From a checkpoint of a small mixture-of-experts model trained on Wikipedia.
Size: 11 layers, width 256, vocabulary 8192, 51.8M parameters.
Training: a variant of SOAP for the experts, 4969 steps.
Below are experts of layer 8 (counted from 0) of a mixture-of-experts language model. Rows are named router (the router's row for the expert) and show model dimensions 0-255. Each number is 128 + 32 x the weight over its row's rms, rounded and kept within 0 to 255. Numbers have three digits each.
After each expert's rows: a language model's description of what the expert responds to; "mostly gets" lists some tokens that are sent to it at least half of the time. This comes from a sample of Wikipedia text that the model never trained on.

# expert 27
router:125146108118124173129103112132131131185090088104187125114072110110146089104150130099152155138113147104216110114089175150054069144098130166104064169124122075157139150104099125158099137064164159090102115149162135101125071094132111128092169173108107153117136130124107160137117146121103106174103180102087114131145140106132130209129091109142088133093161072181181158113140135136163111100099171114144125131110117101055089148157114163114121185145163095144148155141103099095087117125146167160176163095162089094168156208171092077100148187082059121137177092154114168186137124162108123144155139100127122137114113151112153157093150141156141190139128118165122055188186056095143147162146135070100118093153122155130086136171153119076091094089145147113107178087132211118117130121154151
Description: Braces, carets and symbols in footnote or LaTeX markup, plus country codes in sports tables like GER, NED, IRI.
mostly gets: "{", " USA", " kg", "\n   ", "*", " JPL"

# expert 35
router:071178104136109108107062096134161109114152100137130137097056169104134181105073146116127131119152192141095146160132152091083133165133095136159120180144106134113111145101155173156115103125100120107143092129152153113105143111115166113123118170140112113174135165138115205143125030091109169117105123146133100204139165103169165118044152170180109116096166154098097140102156112155157114147108098161181178169144158143143075122154122154132131130121122125141104151118080127162143104186169113145095122135104096137131125089085131161132042057113159081108060179120188162156144122170118132175107103138110198156126125175151071128092133144140137111168122058077158114153090107106147083129154151169110122090060109115175183151086165115195086118152144088155088157197103115186103137113130099
Description: Closing pipes at ends of table rows and before blank cells, e.g. election swing rows, asteroid tables with JPL and MPC.
mostly gets: " JPL", " MPC", " Animalia", " ·", " |", "\n     "

# expert 9
router:086171123179115094068195111105187077152136148119167150092083139110091141129155088133158114149078142140164157084148121138126147131131080112097149079124112113124104115184184148103177075154124171072162122152175121097186127127114121166112167156100124104105239162138127110065130090117195104078110138133157165090113124128121058149102155115113155103162151134116164125142095140133161121137064075197103143141091146124124174133159139134131116126087162147108141052115109148116085121187147142092183147146150147150112129098074159124195139103102115130135138152164116081109147095138061127114141156189145057142104092123137143100115173142149104102117137131154147151106132139138166182152116136119207092113060066106124180182134145126186114099129106155116163128088138088210127140079113184
Description: Noun-ending pieces, mostly plural s and suffixes like -ities, -ism, -ations, plus nouns like people, members, students.
mostly gets: " people", "ations", "iti", "ors", "ism", " members"

# expert 23
router:075148107100086132147141127178174147152159159148112153118099105145191145117158116114145083094148120138077069117133147095078099144155131160121131153132125103146112131145107154169131139176086141120055115122119050137154153096132171177123113164146137146146114122179140141145128092143111091065112201161144117117118080122118052156230122075178128128070097064072113153130102136166104127165129126085103128090115087122086118167081183160147153104121156164150132101053138135159113188099091128104129146131154113065191171123153106181102108181097135128072163166132121114204076150108141100158086138097124080111116080115133154119123144125123077152178077137148172119167115095105080193089130115170093183114093101126142124136166116146109134212091134116099185083094090146113135113134103101
Description: Pipe characters opening or separating cells in wiki tables with numbers, plus sentence-initial The, On, In and list commas.
mostly gets: "The", "On", "\n   ", "|", " On", "\n     "

# expert 16
router:153163191167093124085199054047138140089135146139115080119132047073110121146133137105155114155167149153167159152150089113126054183126141080140144154104166088140075103137124155103120087133153112183104197171089171148141157128170095169119167095179180189128145061138107171158120140089133129140112112142126179101102128134110141085143118160114116146128193158068139119148115084129125128141138105096157117157146163160180160140126097143104063115107122141152135137063106156127144129106156156151107111147115106136165097132134174096127145130112178103110110131152116129160121070135137188162129136158170161148088127119205100178198157122110109130087130125101155139166159070125152125060076113095109073134051080145118104214172080082111141109133127178095159153123128125087111168124109140
Description: Articles, possessives and demonstratives opening a noun phrase, often after a verb or preposition in expository prose, such as reduce the, their, these, various.
mostly gets: " these", " These", " various", " whose", " their", " Its"

# expert 48
router:113108127123131067167082127090104098171122127204109196076101101179132109100127118066149135133114174097158128121114115133085112149161145060181086107086057128086140132152155122137129105142111122094153086131137167103097135149120096159091134132112106104112143191115144089118094199132162112166139151155117176131107106123154155168146087105162146102111112136105141125144147175133157172136135165118156128178092171140166104168099148134126105138155140055097124052154115166203167114110079132153103206176119064111085113135150184127164153169130136094113101090167073140103207119084101137125154152068087162129160158127119114145188140101168123133138127135074085110134152148179054160130112115135123156148115143164166106126109069140117097109136200093139175087077098045116095138111191123
Description: Head nouns of named places and institutions after a proper name, e.g. County, College, University, River, Medical Center.
mostly gets: " University", " School", " County", " District", " River", " City"

# expert 62
router:113104130162152082152093136134168081106128167142114119127088076162154136132057095102188082114117038181127137149123093159166150113171104117098182072138170131151086168145152127152132144089104101153166094111116092110074089152180172082131147137135127181113148159067153119151100139075106169136179131176118192148103110140187122094129149115174180144147147088091143100107151114174106125183110119083143150101130154103127146098122125138115140080090112172113108163201130162095068028088132069154156166152109105174126171172184094061095131152093144096153116131072113113123117156111160130121147146119107187174177108144106150139134106089169162119179098130136133115052120117154100105191108110105128162125138167144138162131074096123138158166145146087098145086164080077140100116138084118
Description: Colons after infobox field labels like Children:, Time zone:, table pipes and list dashes, plus common first names like John, George.
mostly gets: " George", " John", " William", " Michael", " Robert", " Alex"

# expert 14
router:134125147088168163093157152195144186175127066170159082179119152147172180121179144195122205102109118109114093052085171070152147110112163145128179150095092128158128195163116108117200164153087129146121120077115104088060150086123136121079114151104127178115123085113095114122110153101088122156123101147111097133142162149155133147112126145140150141137111145082108036153138144087102133181143120116121131078126153152098202071050135216141133141141115131176172175104123110104159107159141132105145135097154175093144151122120165162099105127126122163134111088135130132131093064112122083105066151120084126171167151081114081103111152136090116149188109141142107107140087115184154088098127101060196141138147118103129159090130103098182163082128124134165143110163135118143166179101136150
Description: Pronouns, auxiliaries and contraction endings, mostly in song titles and quoted speech, such as we, you, be, I've, You're.
mostly gets: " They", " we", " You", " came", " be", " they"

# expert 15
router:155168094159138097061189095132163072079135140099178156146127184128125133177088181162135078084141124152130176105093100175107159144132163129168095117109131221115147115205136138117071115099141100126175191153174120143122107090136124112139146162115133103143109134151138140136124118118090104133146168097180088137095093098093120116113100154139091163082145115114150126156138164160140151180124104135168190064093080144080164128141114131140142103119128046172130152097141131148198132111138105157141198162116094205134115094105085133105113156116126114134120167137105077125125142170097160134089084144185125161100126094112073152112091054123112184142160139047135085125166130056140114173115138116171197112070120138112137184092141121081207082132120109121183135137097160143145133126098094
Description: Pipe separators, line breaks and number cells in wikitext tables such as football league standings and election results.
mostly gets: "  ", " Goals", " ±", "\n", " Candidate", " Apps"

# expert 7
router:142142115094124193125099104071147155157095107143056075159143142104093145134115117110081165107086146154167125136100135085094072163139168161144120172089141098146117117139076064154147179167086082106165108102109139132108159104125176091160205139129085093134122102140154081119146131114113115161156095128060172129093165127124209169114085103136156180111093115083173169142077107119140120141162188120133130077150131132109180129121180101113077111121145162187172168120145150110118145086203127093108099058112119188093103105140134126132069094135098158140114072150090078150198161105133135151084211141149137060103125132154191157128099093144162140065137110146108132121135088113142180127134119104111133155085117157083137148098165094126139118128154116061154146176142175092147189154161127
Description: Prepositions such as in, of, from, during, after, within that introduce place or time phrases, plus unit abbreviations in and m in height and area figures.
mostly gets: " in", "In", " during", " In", " after", " from"

# expert 11
router:127146113121189164124170140135141134091150144120139145154086132088113141155160101165080136100111149107153181140106125077162167091146145104139131108140123186077053109121112144079129077131115186160137160106157130149076161152157149106165113114162156170117173115105096095122093131099098111178126125108172078093095098121077111066106097134184181098107164154113052136105122143050133114097119145096140093186109105120093163121081103126123145167046174174061191171121061058149183116130154178153069127151140169157113146138107130090149088140118158103105186181124062079115207150130117105102128160153134112155126144132141157153130144182090181114133104118116100182145077140125146160050117149181102126112101135102166105112096154093073149146144105166127091106116172094169114162133126134
Description: Verb stems, verb endings and connectives in narrative prose, e.g. prevent, stated, because, accused of inv-ol-vement, refuses to ob-ey.
mostly gets: " because", " prevent", " want", " able", " stated", " reported"

# expert 10
router:095107155132130159140167096172139159140144098130149070080145131119135136089133126119118151123134151177138129086090179059122061137122133122118098138129105061153187148187129091120147162128118183084105108169172167125161154145145089164136083147087083120149122152182085158145096161101129142116089136129148180073174137144157142236073159053140095056117117105080139169033150130090148102138140142106110140106093127093114097173175152210193155135129140081117121160139122147122133134138123127129167106085125124090120121156182148097118125165141117142143136131145143175090209143203149112162165135104114105062145155072103130062119208102153168130171126153145176078080087157114116095098136097163134092133147105141140161130139130106101133120106162149097088124086146109104094121135187085
Description: Capital-letter pieces of acronyms and organization-name words, often in chart tables or lists, such as ARIA, SNEP, JPL, TV, Association.
mostly gets: " music", " Association", " JPL", " TV", "SA", " UK"

# expert 8
router:153134101097143172119155133139121131142133148193104078098146113101130148208138143074075114164118055165150129086182084114148149185159182123103082180119080147151135137075112139120111136130176124152137117082164147131174105114154137117087081084115134160127150078081108154098126085146117148099205103160089102162112151190076145190134115120121153155114183104072131136145132103109100108145149107183113149066154184162162151097136166121077172098110129220123145141088077150118176166117157111123125163120124181113125141123120155085071088089073103133179154094058183146134094111145127103211135135119119090099159091114117093169091101144141167106167140030098124166066103076107116129110124137115085102162164141115141077132144121101139115116168080115138160126168124156120120160135129099
Description: Prepositions following a verb or noun and leading a noun phrase, such as on, by, with, at, over, from.
mostly gets: " on", " with", " at", " On", " against", "On"

# expert 36
router:090147090161144154146123119064112182171121159153131133142183127117165146150200128173157158151078138133146080120111083149115155105105112120169158070165105090128177092175125145134155132172150119142195103123174105165179149133111185121100159127189100093144096100132116124135193143179141106150081136139136122142118113076149136095085092122099085153108152097141149114062179169091082111085131137131154108195141140038160086198150048116161124121135084140156108075123166196083065112131174140121063142110142119112157072143181130142154139157112116130153165115088092116140146119114170101155171103165130145160128104135142105088089121122171104145107147113189118177148066104121130190167122091156105109119093153066062099062127096137101106137140117114145125112090145089162079172131098093
Description: Occupation or role nouns and their endings in biographical descriptions, e.g. politician, footballer, playwright, mathematician, weightlifter.
mostly gets: " member", " politician", " footballer", " actor", " writer", " singer"

# expert 41
router:049098135163174077156132153162145080164195123099163134097150078141127106110084064167153159149089142143128185147142136152113078154133117085093172085142159114162137120135109228105146097086185136087110129113120089131127188127080105160079133150196197117143081150156139086138125119066168124117068124117147150107146140101117103204096141124079134130146118141116155092159182121090125123145159121152140161132116140118080163167142090196132138151129150044144154101165116169148092172104080119089098146144131145158116060161109141101131093097099071105121145143180159125150173114135092121133192191145080091123143110109122110125122143150139125152159185154134192111082172143107132132117186164125109151178170098170113150129092126064127151130162150156104093104160119069144109183085116089
Description: Pronouns and nouns that finish a verb's object or subject, e.g. described it, calling it, him, them, students, songs.
mostly gets: " him", " it", " them", " students", " himself", " they"

# expert 12
router:084128109147180141128162130136063192166151090108100105102154094123138132159096176112105093105123139164088147139176108128118115127094087156154165048122105116164207116057108139169104139099102092184185117120143086156125112160176090094084128124072108171078109118109147141148151106098126166159131150125191164158178163113113126129060108118105177171110134108088156144135131131177157213129132135115145105122089063126131189068158089119144121120133117169133115117151083088125091052122157112159133127140100068193061171120121093082150103152109079139097077180142196124093115173135117112129127124129156179141100144174128142118129179153171121136142145056164139087144128113174137101138066151105100122076113138122118130103128128051135159159134129104093138109195107187146126075128128180
Description: Colons after labels in taxonomy or infobox lists like Order:, Genre:, plus table pipes, dashes and modal verbs may/would.
mostly gets: ":", " may", " JPL", " Animalia", " Phylum", " :"

# expert 61
router:113077118120120140084124111193111140080150082192182143111168108120123140122100069076165125100107106075122142096101125091201087063139154142150093102133136125181148098133139144093142109177127150205148046114169131126192141149155166161165179179092183102130171120122139150155164121083132179126106097139180069066110161110136077112151161117103146138106143145106136094125121136163103190155113089185181153120111134146145119136104103145191080094119084140109155143108147097124139133138127132104114099111149130145146166132083116134090101069129116135104132087095158060176120089117140165099099133067128141132056149131136119075091159112126096129133116122127132131156196179104110125121173098070080127186164131158141133125072146140146108105134088123136064156156127241155162108055112138
Description: Negation and auxiliary verbs such as not, be, can, is, were, been, especially not after could, did or is.
mostly gets: " not", " be", " can", " no", " are", " i"

# expert 30
router:111141140104087149167084168135166119180121136124121141099079063167101198189156105158110099154126147146174124147149111136127114132114089105159137121102110107122172093153106164141161066113113079024152126103146127091152106066147061151153110126121166109134109107113152122184103152102137113085137103102099147136179156085076114150131113087107140127129132117109120162126106174078154124164144069073148080184110166096152114140084085108171167151110126133164148080097153115196121136093171092157142166124099134118139128163136117132127132138121057142149134151179105114142169174153116097157168092132126169122097135154108159127154193179157118161153092166128092086142149113128112154135154104156236086163126107126199172074152122128156047166186204149127094078162185090116087115103141094
Description: Common nouns after the/a naming organizations, offices or actions, e.g. force, Army, President, government, investigation.
mostly gets: " Army", " service", " President", " government", " Minister", " Air"

# expert 39
router:113113173169112085130100114100079116087162188183133123141151091057058171117142116064115112117141166146101096184173101139143104103123132149171123118108146117150107173141138160151118106129175051136085172179109134094137119141167149119107143080160155150148102115105115166181144173171105160133141126153113181085066132184113143108125092147162134167151147173110127106150164140179116122145170163122124118104102124120183112150065116122094186125162166148195097143041121128145134152180166120148160111158123100155158125167103193132122178114124117126106128042119057142072103171142108173169146130111188161096075127148116144147100154126139046150115088147152138194161109086092141104105068097115162122111134141178116172201150086133077128145112104147109124059149133128093109120142120078
Description: Words like the, and, of and commas, plus adjectives like political, social, military, in government and political prose.
mostly gets: " en", "ical", " political", " social", " His", " military"